From a checkpoint of a small mixture-of-experts model trained on Wikipedia: width 224, 281M tokens.
Below are experts of layer 3 (counted from 0) of a mixture-of-experts language model. Rows are named router (the router's row for the expert), up (a neuron's input weights, with its number) and show model dimensions 0-223. Each number is 128 + 24 x the weight over its row's rms, rounded and kept within 0 to 255. Numbers have three digits each.
After each expert's rows: a language model's description of what the expert responds to. This comes from a sample of Wikipedia text that the model never trained on.

# expert 47
router:098110110111087141087101124153119125145162144153123119072125118119085129145120108109104129145078112125162104168134142091150174111112130096147010117117115131167114127098107070121166097141127099139118158126115185086104156168119162141111101127139115127131133087139066143092115151124109125146125111148127129123122134090107066141135147132102116125114146106137084139149148132124127139107132110155137096152111140158124122125111151133157096118131157153121143121153163142132141133117109132129168136125152136107144116123152152131147148094109166117147088131139146124125150129117127147158099126148144106108128171111108131068120127127139145168149151177158106150112111103166122150138113
up0:106132136099134138117118151106118129154103119104158113093139130098136110133159117155138094156180141086160138123122151162123146105158120121142150103090104150105099150121116093122098137103099091141114147160110127126103097123111167093139130143110122147114101084149121088164126092133110125075177130099083128066146145091131119126123141128159155128131137078136094136159145153119125166129085145105131107117145151136146084116120157097095151141126110130150088127169103141101140186141130116100171105152126122124125114119108111107155152058110119104134099179119117132145135158106137114134120164098146112118132105098095125138185136102113109112117104124174102115163179133109119114159132
up1:128150142112100155144144123076117149146115126085101110123174092127137119110094145141089138158144179138107111060109148092100129142144120106126162157118124165150137128128148140136096121119134129108105156117100144183149126142128142111145117131151096093123103108135170187116137149128121130140115127131096128119113124095127112112121114149114102073118104122142163148106121142130129186145172159146153141088145118133149119102166118137151111184159078142148138123133159106139186107170108143140110164151142122135134119119147127126106135184118123131144133138090104127091114134119161125145183101132155161106100149105160157156137164126135127094145099156109062115134098094125100132095136
up2:099129102121130121100131165172078142139113134141159114102128118116132118123159125142123118126112131120104149110150099169126138106098138093137118113154156106185170184147149081108171118123125124152110126142161139148146111119167141118156161146147077105148166118140162154098115125119162113107141123139103139115136076080126116122094121100116101073162174122155151127150111175128084161138126128163111106136123139105128149142163130146148087118169117125120143148174145143153117178148123131130147104104122124097106148114120102129110113074112155126122139105139086132118093180097115150101105148087095106096113123132117122120151100087096163085116144109119159121123101102158104120146102
up3:126091131095140112129125125102130077103137166137161140143154153132133144146110152122133063127140161092091129128115145097127123128115172133156111103112166129104104121143127134103156118153140124126114093110156132112143158128109102128130118110080170124130116073127125114136113102138092083127147110145180160118139176120097105165130093111130140124149144095103146139137126138152159172134117109097138100134196122151129161139139116161105103096123101134147112157140098131102139116132178195112143132133115126136147099080108142127139131117091152118114100060123142103141138140141132107159132125133139114134106175132101127106093154116109198128162111120137068155111149112132145150102077
What it handles: Indefinite articles, quantifiers. The article a or an before a noun phrase, as in "has a population", "is a Monegasque", plus one, two, first, several.

# expert 15
router:153135138145146107125137084165142146126029133102121125138117093137132135100128135080136109144220138132085136152120112139118164126105123106114178172135130099159106129140126129118137121121135138126118111166141108100180131165100137102121144114125083130134095144139145099162165070160132129109135101143126131101118140133120204109149155172117112123118153127146084146118101129208133130127144113108108134120131128105106129109127125137130151124156126071119142131114115080126115138130117138129106109129115122128101134122113107116100133118122126144130140118142181126157131143200148135157097109120131139122115091143111128123184128111116137111132123127132112111113153150207117157140128
up0:132163138167117132146123170146166090141104135121127113167116082130076124140114123123142092136172115109118121113099144195172132147115140110088142112166133114142141143114135175131109071118137109077103113103162119075078142161093110113105130127098139141158118107135131162119120144177182120148107125114132105119114158112121117142130150115117105154090155168146077163118122127109138130123120110107138129092142150114110139114131122099172151139108129081154144144141133106119129199129162080132144137128120155123157147157134137141157158123123109137103135167129126151125132132141167119124127101161126146093118120141155131094141144151126148105143120102189165126114146115123164144193104
up1:123135114110124091147125140184101122106088118133171131122157135168138124140140120137134106160117135143091113108098105124136127187096121112104128124085124128133121100102104132120104159101107109127106105106107117104170132117138116104154115086132109119110176131104170133173126120190116126090111091129117109115115134130101113135160117155156121134149091164136103111097104141101149131136118155123118174148178154162145139121120182136146160130152135119134151114100158138095127134083111111149132134110118124140095137115194134111112176111166142152138097117164139132176103146156125103111103073093082126104128148141081126148156141131115132076170117130077149144135157103141115092146149
up2:121112148186161129144143163095156130112143124120126162105062133156131125107097124117090125141122134091146151123112083098149130157144152108132179171115134108140136141081153129129161133160120155096158141109130124111101113126103107099096172109110064129169134129126161113122124124115120147123126137128121096111125158148139163144135115162091148121121127147169096082138131130153138117138099161160141126130163146136124116115114081143129146136136125127126137148098162081127115150107118125152052118179083180125127143111143136167159148132121138152108137184129125133136138127093165109141112098139103106097143177117167120127164109136195155124143121152113128177136118133127131152164146
up3:115080123130166098109164151127138121094133145174138133088172155106111105119110082114159155131076131134126148106106087139136180132092121097168153136150095126137123148100150108130125116121157119106102118127156152182133082160084118098138120141123146134104121164132140127138140166101173141140151149100121142110150134172114120144098090196121080103143196083143121096113146149134117103151091136111138120117179126114087132130146074141126095101149137111130100128167139102116103162121108157128131127093147151102107163115138145137130109122149102142130097081110125123133085116091140128120117146140121117109094145120120115114141139133142154094122101097138156103136173103141135134106146
What it handles: Mid-name word pieces. Middle fragments of foreign surnames and place names in lists and tables, such as Stra-ess-er, Bra-int-ree, Göte-bor-g.

# expert 17
router:127122113111124153143122114096155114127147128093132124105124104133139140170126119092130160178075123127124118081114136152106182118115130218086123098122137155129159159091133162150125145124125149121160135105121167149145133064113113105115109123123188116118148125137142149102130102120118146192124164129134124114085077126113105128094114173112130167152100138125167087144133103133145121107094124145158113120111113140127116134113123124123123116141125131113093146152129152114166135115155112141114120140151123131154111136131122150103135141127095120136163111107154109127141129091130108123157141139136098114134161124135127104071121130127132155162134064111102126143085142235097094139123
up1:125085137093120114142074135149159135118151139139112161126107144151146119134100140138131164110146135130142106137124109148133137143079147165126120111131129170114111171139127125127120159172116132079153135124159108089117184117154110134076140163134139082146122087117153161129139089099121158142149148153118155131109148147152128123107134129142088131166156113118096140144126117125092149143069087127113134125120143143149141147130125117145164119129131101125137148133157163145124131082179175129132137142157114144100113122069088116098158165118118102149130130159146116115093123115132080165108083150122099118151137061141137114073056152127111124096112137084164112095135144117126132117147
up2:085108120134179129120075152136129137155091119145131125114112080115114113140121117154121102138160153116107139122101090125118100151121136137075104173153141129125141125081100117116133140179103136111125160177098136129139128077115106126075148136130152121158098105163108126157114134131168117132149122110140117123108091179111068147177158056126136121128148122108139135158097128159154096130109128148142134098099159181091116096151145061150142113089090126128127132122181121143136117096100129129113151133133113089115147129109122142118132128106117102139123139136115106130140149110132167147120152137115128143122066141145171095113125132122123114107110112129115146085081144138083170116136
up3:142121150120139134136147171155133144146110128133105086116127135131137118139124159139127142107109114145138128151182157128118069123107140154127085116112122150152158114103145098151134081098097147150095129094136160155158104112143124158155174128134135092107161086130116126120131107141144128148139107126135111112135093109081120126095117156171106144101075124131119112111115115121130102117100078144126143102138144136154139127166158115146109106112116120136141096088145149094176134120122092111133087150120127138092135127089127134115108124130042144071169130138179131145123146112127125113092155153100143080154119128127153090180112161106162124129140044132141132124102132152165160143110
up4:093133137096120126093124146095094181131092111156165123122120102128129083128103137160136131112159091134127110081115134169114132121113107149112149114132125152110142152148146109117116133123148149132125137139149152125091169112157124101151178143112146143113120141110144071154120125118087157090150129080179113130156118133121117149123147092122138118108172133123130092160111160106122155109065110132111121153104097127139060097169129101144116105157149065123131140198152151119130087108139110129128143118079102155130153110112133106127118079111114117153109107102136133144134151167149127109123151134127074144112118127134169136105145155146134130134123124106125104168136156107167092184120
What it handles: Subject pronouns. Subject pronouns starting a clause, mostly he and she, after dates or commas in biographies, such as "In 1958, he", "She", "they".

# expert 16
router:140108124118132121159126198158144121116135121117136123104138106124124060132137124091136109189139138120123133091132174140131182123132109157182143097128133127141132109124125094112116137126134118137147118092140077171127132160117143187126149078124138139129103121130125173116113117136120123175188110112132120108093136136089104091103135046127138105134196123125105131120123122095167112126153109115124126126144123110117137116134114102126128106140106128123111127128135116129154134137085119128133138076139180135109133118120152096154131114100160141111187139130230133177143133150146122139146111128116141136144140123148110099160142122096135165139100150146129103162122135082107131122139
up2:135116106120142117100097125129147120128118089082143140102116124151160082120129144114139092130115166127120131074156195132121137135139122096155127139142128096183102104132112115143126121140116118138142142107145171112141125148138125113105137154110103138167161114083137126185121098134141093121144131134049179142158164080115120133144124106125120108116130126135120158056112124114119117141071137130087152145145108083175100168116134110181105107141119120107159150119132162070120142136117077117116131131102086139098108091130094110131125137138157150137146135117128146136187134172123117169132112167091136150161128127129128166146141139135093144089124149129144133122150157107132119120108
up3:116148111145168121140101104102103137087145144102129130072137091144126109180140116094106108133127111112125139112112104180123100137119120098142152120120126120102102118148108123118147160128129131105170084161147128113149135123126133141123115124113122147161126136121164153103155110134144156080134078147151134162124143130135080141149152090169116110074071118153112153092130154127098125139151139152103121142131112116141150125105099141094170129102135118144158144114151108126135115148083121150093129149129101166111111149156158136187146101153158131142170120132108133127164118136120117094124095085169170086111148149099100104135161128137099151104090142162163168142084065131122165104108
up4:138118135102177113147155128116120116086122141133121130100122149106125102112108117128139094108103131070122088154109125152157123163112078128154113086088112168135080126120113142100087143162135137156108165131133122094165074115112137125082135141123124121114179151119168092159139115123152145088144177136159167152110119098108140134102119117166109129130118118138137124100182155148101120099132149114077163122106087147107163155131102137126099136144150100120096137104135161157179124104120105109154155108133164108130106189110126133100172092144148084107144163139133182124134137130157125122100127142128095148141110126143100116151137110097118148120126118124102150153118139136114192123133
up5:138125132111142138112190149116135157125132134131161111098162183112159076166129133114126112130140079138097077125138097096106104178135119144172116128114138142137102088151165113126144099158113098144098096109097086161122102126126127122127127090145157169162140097145123093149127108149144150150122123151164120128108147169134165154141111151132128148158146110094149126117144114145118152118147099124145142125127119158084120071138108178096121127129134121113140100105121175162126125133169109135164115109101130082132171169119161098146163135095102147114126080184143115163114127168165124140139103108130138118098133131074142122118158123129138095138137127161116147163156103109115140095133
What it handles: Word-final noun pieces. Closing pieces of nouns after an opening fragment, like sl-ot, complet-ion, att-ent-ive, plus common nouns such as house, field, medal.

# expert 61
router:146114120121138117138141159153118125127075126135145122156151107116143064126165137049116135222152126123159122142141089119136119138111119106175165122115110116131111118139127117134142148144118141170133071177149032169133128154094133061120140104125096117139141158125124126102127149115129131118181080143150128101107128179153141108113162155160143119138091132114119096143110132088099122124144102143131124144142106142123142107131130131130144118125126087128105147117122106116118126125153129128146116124138134126129127136137195152122143082123169139123109119122210130089133150130130133104145117139127121121137114157117116173157136120139139090145123151110139150164145146172131126119124
up1:119101146137122150131128128077125143126179100154124135093126133132111154135156141103138130114162142152158161134118136152180177152111102125137139102123109128102130128134151149117104142146126137083172164124159088146131134116082101102138122131125129094138110103099122107085099137150154116148094118191090138160155078132143164128150144162133138140097148170122134152133126114140116117136150138145137151135136105144082150079171102145104154144105136156142113108148157156101098118164128103139112155146093105115086122167102122128143103083151143134119135126161117107107127137118139129172137106118160182142164096132084097130102177138143092110095141133140140099112153182150091148085096
up2:142121141156125102119158098164132164100140167078096056122183127159103147060088125149159119144118137136160118139141141126121138123116130110097142091103161109112119118144106129137167135114135147123150140091123094125110094115087158097178155134160064117110143103147141137153114145126096119100158124129127136136145156178131130126147141115119101076157136152103128164132081107161132147120124109101104099121141105122164162111161108154097160114140128112142128140130182138176101152095152131139059151122153118116104155124127113160089118129122118137148152103138095103143157125130138107097135105145130102145105143129111073147162136139117153135145145126115165134130141156140160156141135
up3:096104114119147112169103151150118090092083120156124109075169122098135163157134136146108104158123120082123110113172110119145168148067122107115164119122112130145132166113201074132153121139142140110148133144137166164119110125083116155140110148177167145120142077130118127121133117101154136144151110114146158130126102147114136115117144134073121127094146102102139136158155174132100109131182114173105126137143152179101155130088102140127158134162152135135091115136136122144117107142121161164102124121125138117095139120108141090142127143108114160144148106158156100099118102155152110107129145136139157123134127129087100097151152154120121133162110108107159100146145095159089147144137
up4:148158138153137139166139166137152130114106097139132120132101141090112122097132145155149119151135117093095128134156112082174143092110105116127114125122103127137127115114145143074104134120148107148148106096095150101121178137101112122122133135120107120138113099093142097112128131129170143109089121119170134162138113178099083137149131160146141147129123151113142157130144143143111127115127144150119157071119113198123164118112142110159130106165154104143168107136141140160129143103118114115158191116112166104182162109155155116106132159076176132041117146160140123129119122129097116126083124133114185113115110114140132127147166104138170117139122087108127132152146136163114097142142
What it handles: Name and word endings. Final pieces of proper names, species names and places, such as Aphonop-el-ma, Sevastop-ol, Athanas-ius, seroton-in, idae, burg.

# expert 6
router:130162118132116130118122100079103115156129130123134131089092127142125206145116133168130140079119129148133127159140135122106089140111117102067097148118139155143125124143125153128145133146136121045125142131116169080108130145140116136127102187123128133114097101138090189179130108129129117140148163169130131175157139083102183110149125137100128169123133127140142159091142116164161139144131137121100125105101129125124126105109147124132095147115158148136146099125069144133160106136107134118158151167146125123123148117138127133136166194132176106150120102117144136157113139185105103119141103137140148153128158106129138151085116133140107121102106152133126102103137112137153139183130
up0:117106075111140144120147098106126103136137123122110144145108143165119164125117157108127091119093158134150160092099154159126128137107102171120117088126107119128096141138127165098110111165144187169072082079120132118153146164135123116091124137184131147121079136156148135130129160153077126145102125145124112133170136102131167105150072130111117169136107089109118123109100131116111096139094135136093147128115155156152191118109120122111145121123147124099125112114114132113124124109112076108149126145144099127116122121104121092126095148110123152117123119125167184128165129091138109118099111111164155135135132124110106114109121100112134057132120155112119092134122135162080166111089
up1:130113155123114096155149130123125091098125129127113152105100115109121128163149148164120178152112104134120132082132143137127101123120113117119160100171127125146134135138146131151119108119169121093102089128099095127153112125125127160156119162145150096147129124127093110140115098116105141101090115139109125130110163108140071127097125164116081170111128162099094158145146132129115113134121140085136135117162076121142143163154121122100158131143160150113133110139131146135126155143157142108102114143049079128158107127112116143172119118116120131118144109068140131122111152187117090102167131157128091105172155085115128112072093123141111107185178142168149128141170144153121123098127
up2:160117142090166113169135115187134150116121108147124121110128104153141089148113146119138119104089130130152131120138136177140152115109112111171141108155130094176105157141135137141120172136177137091130102110089186173154145133157137098155110105120104163117083141101154143140118126135116088098147130126157130084136151136121164117121116159124142142124132112088142100078124136084149144137109060108091169100134125050127097126163133134118126112143138082079164116123133156146114128119112151119108126101144152115108113138111099125104122120138162136117106145147158124109132141162110128148136114107188129136145141105178148108113109091147123122133135132140159124128147129151096110190142
up3:142120102122117121133112104138114152135105173116144129133122119147141115120130151131155139114108136143116171174106132132105133132111106101107102153096129145151147133077129156101155139154088133131110164131134140060175111055158149130080145127115102145162163147101169151127109133099167108135145132137161128157105114101151110091129118180135131105132117151134091115109106178145105167143101149152118149161158124139135167117095098107153098130114131122127148118099142161089134106125119140149122133126117094092139136128111112154133121145148134139159168156125066173132082162139116123176130102108125125134136103103157148127096137136079121183103085168158174142147158146159125120127149
What it handles: Mixed function pieces. Article a, infinitive to, ed fragments inside titles like Bleeding or Speed, and score or time separators in tables.

# expert 30
router:122141138119119107083114105105150099140131117128095170124152141115126130125135111128129167103076112161106134149121140125108091122156120117128120159117155085121135136146106109099115126151094101125130144145131103097148153115190111096110070152124112126160128124214127115114096114145123142154155164094105122127110090125118135143118156100152139168116119141148157103119135123149121140142094105117157106132132131117118131155066138138133144112103146158126133101121151172134090144108183146095136131111162121087135104131138108166146122171146111126148104133112089122081105106150125093076099164115154088161149177072132152102121144154158143167113134163136140122139076132136126132140082
up1:176136099126145116129136118104119144136103136136124126117120135143127151146125129138087099167124118098106103161120074152181194132121120141090135156116133129163125128133143136150135123118123105137138146178139190119124138144121156141099125121139105142119141111163105181125085171148150160118108117097116107143088134115134079076169166133156111121141120149136050109129197093113127131114108116152131203150142137145164117134133106104163142115102116134116132155204102108117121125121092128127102128143141118166105096167099139094116148128162132126145145131159112101117097126150087129083136106123135137137112144140118146132118167122146134110114145112093130145089130154151108100149135
up2:148157100142105081150141129141154146161129126135081131135155167091125095103172114137119144116122115115143092125098105107143141163184123167141128107152149096054129131132179110113105166095118134148105108135158131110132113117111198125152115134103096128125115137154111146124104161162098109101113114167137147149169165124105111111145101082127120113099103112098084096110162134106113128154155123124113142122084187149127133126133150070099128152160122138151094131130114106134108144146104117127169113132132120098149130144140095091117113171145129123121131106109127097046133102147082114152138137112112134126173140139145110146112123158108146134091146122122132117136146129096158142118158
up3:131114135105131155097118155103135132127130111131119115136100111115181131112101126143147076147088115121136170111157129123130160157150133152142099148113101110126136148138123113154120097100115137159097123133110168159105145134119143107133128145135179149072108146150133135139142127105111093151137115075060091086143138119133169150130127120112115120107116123125142124120128153117194146139142125175137098128089171132166151120189156174141098147102146117177130132125137153136166116094142124119116069151168139115072180083106147146149112130127128093165157171122101154117140120115141131119179110118126097138113116133137143064146107109137140094135140122113140110162117094157124116113109
up4:139130139174116193090147178128154087142115102113118110094135104132115145130142117078114143116120122134107172177145092103095126107130124121156143150160133145125111133138166159150087110168093095115179157118130115127124125105103124121124112118093100152162128107088094094088107138105141121092131122112103123132136166170141138160147112139126147103154132138076152117165121173127133129139097108144152140115128114175089090129129161116116141173170153132135179153142091135126086138128115111153136168116152138159186134120095112151144136134147122135142133106131103123099102134137128119132106081125158115094083123122089145129144129141122130157133115125156115154094084107106096188118131
What it handles: Line-start list hyphens. Hyphens opening infobox or list lines before fields like Born, Country, Date, plus word prefixes such as un, re, sub, dis.

# expert 35
router:119151119086125126167145139109126118160126126127124110087165181095154189120096130167115121141086115116158125120114093113102187111152126083083143151135169119113132131140100161137132134134126143119115128185150164078119095112126144090147134135127130115087087157095117101120156081104062127126110152192094129175128124161128103125153125168115138144171104119124133125119126143112135172100118136131125130147125119145170125154115124137144109113112136181114106114180156114114127108144108142130117155157110091131163119173098201124148144144143155128131156121130124134125118103142139151106101106128146094145141128168152102146108143148098127107135136146101145091138127139111104110131108
up2:120080095118147111118109153093121144152153160102129136132127102148101101097127118142103161131122133167133082086118136151127141111120133174101135128174126126112105134128116140162124163083139130083139140122126122107099117079121162135117131107104145143114134085094124145122133097136100096099100153162132106130160143110128113053156160068164105113155127133127142149129128117178160098126117174083081141089109132096100140119135152140144118096168150148127144150170144119110144135137085104116149173170126138148125149126129102110088140089136135089143168160088182123142143109113126110095121128093099115134094109138121167139109121132131125114133160107122190133164155139120124129125142
up3:135157130119133112122120149160141124108145087128093066109109082123132097108133102115126097142145128109077075117087160135112157098102114109123119145146101135126162135123122108116084136133133126117097118127102135100177148092094126099135113127143118123146127137072075132119147152133118103142092093151103111166122138132101142120153139119157170150117118097147127163132202139096123113092152109119152136141122160103087144104141080163162131171093111092094137128140111140095150128118167133156150134175118111130147106146165086109145137129104139128145175118133130148118114149195131136159161123119117164131130182120109114138145168119103100156138149131128122121122144131078087134142150
up4:127148140133104121134047140102136164124119109110152133141152099107156116119090090079115089127149108131107132161124127137089126094149107170105145067109140149129098164119113140116104145134140110131118173123127133136129118164119105128105137139157177153134131126095097128110140101134086109136201131137087111144105099135135118098152150106112119153146144111109090158147146143140104099082078118080159113141137119084110109118124106108120122139144120128133122121134073160120175129100119109130162122141146178132130157157136116122130113128145145156139150115122111093160134130149169143103140161090113133140106164165128100100087129125119109170093103112071143112126081167141090134118130
up5:120167106135100072150111176101109123108134154130126076139125152138114113111129105130146085089115145128147095103070163139156118120150088132109162152144089131108135097122134106122096100177101105141134116098108116102112138145106172150111111113127116140168098109105131132096100088135131100068124098135116146092117127101126109130174129117139125142111113120097082155159173136106132138149135158124078113094133114160152124155167112110116137109138106184153118100147172105137103145096139158161127149132107134081130132128143083087137092099122112131088109085139143141137133110107136126124114138111102093086101123167136156093137166115166128140135168138124139105131111144103130150117156
What it handles: Plural s endings. Plural and possessive s endings, as in franc-s, wind-s, Team-s, plus S-initial pieces such as S, Sh, and States after United.

# expert 25
router:163148159096146100163108129108100127124156136069105139123110125102103138141129156163120108110127137122112122072146147152138122127106107158095084078134129113153083108123149166127121116112106160104108116106151173112036135115121118107135156140138132141128117131158092158141099125142128128127143099155116141167146143098114161166150148159108153135071101126101139152128081117134165113139161131184097145131123142131137151126155132102104149140127172146126147144064111152135143141130136140120113168114147194128137135104149151098170144146105081137135142113140117138139114123154125091130128093143117155126154098124133132140111111104092097110079108098135118107131165127066116133135117
up1:125096122147166178159138147103164139127142109106150130118110116109127106146138091162094179131150102060134159139144106175177138150144119116122153130121148123129154148132098108127131117130130139094130126150141161135144147157115128178156173091153134154127109129158096113148118156139143138145133132088135146123168189170111135128164142075122108173142118123179173102167123094109128099114170133149116107095148141154130151131169147122149106150088099113137120173093155148130156158108138095146134173108123112133131131147130139134158148131137110145162097147117146116111103123153165147155159116094127116142126092116123114158136160115165157148128102113163114086105142141093150101159106
up2:107147144140134124116187107114134125133143147135155108111104096101128148122118138091107129126128157106139141091136135097158126150106144131135161121136127109158115140123139154094124094114179117132118151128115068114152158123106139118144120120150146106108100089144157108097120109125133104148147131098093115126113107085128161109145157091135126128145068121144125114132118101139133135125143126146132114127102118112124107133112119158134183078164117136132095156132130134133105145147124100097146158123120114158080121079144124164117109088096116131107125141079107133029101135136127098169181115173122114141134135137086128098186097125164136092102152133113132151186157174105091120111168
up3:109124127115138137123134192148105150129099103132148125081125145104118151104113094108158118126131139113110151130119102119093149128108093132094113113156185101125138090119108117155114124145117127096122172129103152090135116196080122109123150142097105092121105124168123182122106178101138137123096144097118091122108106166169122131160160141151113100139110142119122150149111107151093121114125117117144117115160176120100143110099133077158142126156150119102154135127116104116123144126119100103154173107096086133135133164150136112168183148106107153122150103150119131133122116161156137112169107111138128122118104093123141095169130156106186085148131124163133108081111100136139146180135
up4:149115139131163151153088152096109137138109139121149109132128143137075171107128121122147118114110137161118133188159148110120159148126121156067156175128176140124119168118122158125135097134107144123092122135132164118146165086123166127140125149130094158119158096163161163134130105138166092156159128150151183126112134134107095125174110152122104153082078124137147123125104144128130154118138149128120134139165142132108132143113124151101113064168130146155095137141164081129126109112149168150124179159125111104156126090134113142102149085136104123111112138116138126132131080128165132090121079174143133129141098182106129101097133120102133120114113113091104121129097125134145096136155
What it handles: Word-ending pieces, name words. Second pieces of capitalized words after an initial letter, such as S-ection, Cl-ose, R-ider, plus title words like Best, Total, King.

# expert 14
router:142134134114112112143122107160112160138092131115112140224155194114151114141119125136120111153172118129119120099156107113162121115137125131146129126134135086112114115146135127139103120109126110154108072141134074131067125136124123153118148150128098130122136140128142120082130151113129151082167098101138131135104166119146120149105145117143139093125135127117115139106071129099106137084174100164123132151130144139139147127139100108124103123159103089126126132090135084134130141134146139114114144106106191131122123120138179141157115106136109135100128156142107125150129138153087046130072139134122118113127078156137124140152135132116154095139117128076135119183171136069145140101137
up2:141100146144161126106159142141120116120104166122095133145103143155108112081144122133153093138148152118108123148120112156154112151132121095153177149151126113113130086124052146172130125106102101086119173088124150135113110172105128123131164147159132149131121131110132115095132126166112128079195105160089136150158140158156145121151139154098136060135129099115130138144150077196117077166127151135139121113147096121126137123118171128133108134098143129121106152082138079146130140152144150108114098135132144129087137146132146104132109128158158108130150135169132128119148102114117120083153099163125113099126126137117118159137121160154132100129100104085087127156151134146107101134151
up3:116104162100135154152092118077147138122127098125125123133120080130175132116162162094113118136174160154087126132112148115147123113080135184116114145131140139123101146103127117132143138155136139136140108162108122109132092119111133144143131125125107145137137145167136154089110156137191096124107168103130112140131101076135124207111118120138178148112144122146174116113124124117162125135096115111161147127087144121151130147131091159140120153121130169122114130069091140140141130126111141133106137168142136177154129096124141132113153127149144108092106099098147123166179103140097117185188128120111148101146143158123152092125118081113085103113106121162123153144135151095115136156127
up4:117138165099149129104143111107083125090132174106116167158122089109161108093178146162127106114156145155105163129147099208143120102118096143084091124160126127110122081117144147166124127165124120113134104107126148113139118044129115146139154131135166140148156144084155111136093136144137142138131129093134110141158075153110118152171145081104133136126185117132131112151162124102132113090096131150138116142116151113119109108137089141155131149125140124110144164097115130119097118117102130143118124137093129109100127112150112121120103103136136121098137158164106115184100129124099145149151121143107146152138077118135108125097155114137132146109134123112132097101137196179124125103131
up5:106123128128134165164141107128127160126074179146135074138141195111095138161139111123155138111118134142146161140179130096143141099185118071089105176163156141150130108133112159129095153171158077176103096129156137169079092111142118141152141110116114105131112091152138134145106108119149137141155130109130113123128185127106134097110153124147091135124141147122164100118127188146133120094132154172141100124121157108108133157138094098132099132142130104102120130133101118131122143145159101124141143124134159142104139135142167152178110133110137125110139105141091114137123159120090100146135115182109107138145081158137121111095122131116120122130142092136127129138152152128130088165112
What it handles: Place and category nouns. Head nouns of names and places, such as County, School, River, Location in infobox lines, plus taxonomic -idae endings.

# expert 41
router:119107141108090124093146136159098133161135157112123115168128155124152151091140150118102148122109115112067121158155100119113090147141119141063098110149127124147127130143152132173162092149122143127143105150163132110123154123122135131083116177127123136092166144118102130149104144139118123016150170105170114105139136153137133141151097141136149150085159150149207123115139140132131100145172135121119112117106108150123130115140112099092104143128164160155120088136090129113117123178129140119117105122112125142124112136116151112154116121152138150128125088129088161138117156162103122113128149136147128133120101126136144149142157135177119141151128135052120106100093130132169121128146
up1:151109159143116198183148101119149162117121170124135116129139117139159134157129142129127111112129143099086127136117112083177130133123144154128114119184071111136123104096133078140172106144099199133108127164130111147127174153093134150131153078126102125122165104137126111099104138125096124137124148131125135129088149152120172111171104119148161103083153099121140129127149097134138119114168143118121154087123162169117130131111095123123116128132119135085108162121086128148124150167115130142080127127108152138106152169143153159084129144136160147133156131138151132115149148151158094139141116092146094133142098153125153172152109136129097156111137149130120152162111173127096098139109
up2:130152137124191085169142154075138107127130097141122120092118136134133172124141096115098146106125136113096117130089114130137119142142149161140128117131141085158106125119132164115145122135115143100111110121109134107163137170107116108150138145138112137107147096126104136136162154105135093104102083108128130149156149125117116056163145145101100069109153137104116174141153145173105118126168093134089151133103072133114129098140104110097159134118188128125153137114088090110109110112129142130107108133208124105121153176147081147123138142154140125122172113161101111133130109126122145115104128159107137166120125118099141131166097112129101109174126112136118172099142079122121131119121
up3:144134109130172173151113099124135107150120115119101110120111169175088157104122135095103130120116137089158115136168157163138156133116146141123132143140152127082152156144115121098115157118129108135169101161128113114138109146155091137127089147150093077141161154119112138148143138148152129155131109098135167085117145130138169180126113135127150149126123116125126104116154124127122131141131147150109152107088132095150133119154108109152127152143103064160142100093123155115145130139099090114101113117086149127156127094145113155082139182120120094135065117140139168118106168124137141134080109109133145124101127169119115139149129118160107135123100112178132157114095090115125040109148
up4:119140152148145125144177127151118156082097152126178130139161118107112138123149108146117124124093113116183132125123148120095077126149113114142144099144098079155169147144137090120101083147189142107163146150126162128130106146115117123154104115147117148127127133141157119132126109114099143127147138109143149167135145110119140106124089068163121104109128063137099080154144146102127109140121091135142110111075133150088136079112119122133109148133089173122124118137156119131098072152105164164122120109103120068118108117169155077140139097117173098133124136101123124142094135150108113116097066121150147134142122178125127115138121103153131116112166116108150108136112132139151133117147
What it handles: Colons and prepositions. Colons after infobox and list field names, such as Illustrator:, Arrondissement:, and time colons, plus prepositions like by, at, from, including.

# expert 36
router:149117125120138123131133130141138142123124133100135115090154113108118055123111137080150122114134122109137128099132057116135112132144132091183111159119122141082134118132118080121125148135120132153102178087115048150159131133119127099126170142135105127108120141132176131045113147136112103100121128075131131111074123105153179113111120047121124099104119119116125118169115124185115137142135091126126143128143164144136146122138134124114126134119115100125111112109088093123160127125095126139108126145123175161076148124133139109131128108134198137107132126140155125151119136110122116130143112130118129134128152162125124143169134141136179091102129166103121131158131112082095141131146
up0:156111117121169168092157153164145146110154108137089125164152149133106108130117141098137163124147136135070099146102099122114101124134131095152145166130114141113135115095125079126154109131101140140158156137104117151115130149124110063117114125116138148119105103176097112130163084092162135131127096146138169168137140091126079165155129112126112105128099138161125130123107088106189128138175108125125131097152121136151136115089127124094124130117140124141135130148108136161087102165128115107106129150094119131083141134086137111110101128112132096125122161123098123057157143150166147184094099138107105119156134142110125164142160121130126094117134138104119099152150102143100089145175
up1:115142164153123143097148132122155088096085133108116139118096168116155144138117141121143123136163091099105193162139090089136128127148179142143141156115127131153111116052128152135095133123146134086144123114158135146122129141170074105146118097154101122144121136144160134122101106118157114152113141120140127134092123129077159107150166128137127135117136125141153142153122122154114155154109121168110160140141088122125132104091157094120160106136121133135145088139129103094160147087096133185105127145153164079136118143124091128091134162094157120099080073117135103132140139136085073132116153160127131147131109121142117096137170116118137129158137079111135135122158114105151119093147
up2:118082136149150113134122127150157120121125129167119105128139169126089111109107145092136129082154143103117121144118146081135112135095089154104135148135150132063111132133148111117086129118144098147112148097115130112079141105107106083131155131159107143119122150137182125146106160124122155153096131174163136123132120114147071178127142126132114082142164067092091142109156130121117113123131085136140139115141135174129138133133085133098148138150098118168102130113100142156100108166092128149133159133131147141131099165125104146093154113132131116123085169135107147122100171082139097124140120139156117119070128124128176121112129116103150158134082124168132141088113154136115158078141
up3:145113151127115152171122151122145072116137166135128160136120134123084138142144112106149143065138116173095137136118141114140105115119136142110127120163130129126129093171102154125150100129106136132119154092134100129156102134160132148115136089128179106128065120141168106162115176118109115139102087144130111151149139112175127156099124116138145153137114177074151201105135131145175140142140116118103139132118115142145133143163132158097137133149110128108186148104131141148101143122181096113127130129122124115143102121134139125108159086095156125138122201122107191148123136123157151081137116122144133155139103152124137102159134125102176162087149151139134098099140134113095136155132
What it handles: Mid-word consonant syllables. Inner word syllables such as op, ge, ech, che, ph after a consonant, as in flip-top, Puretech, oocyte, generates.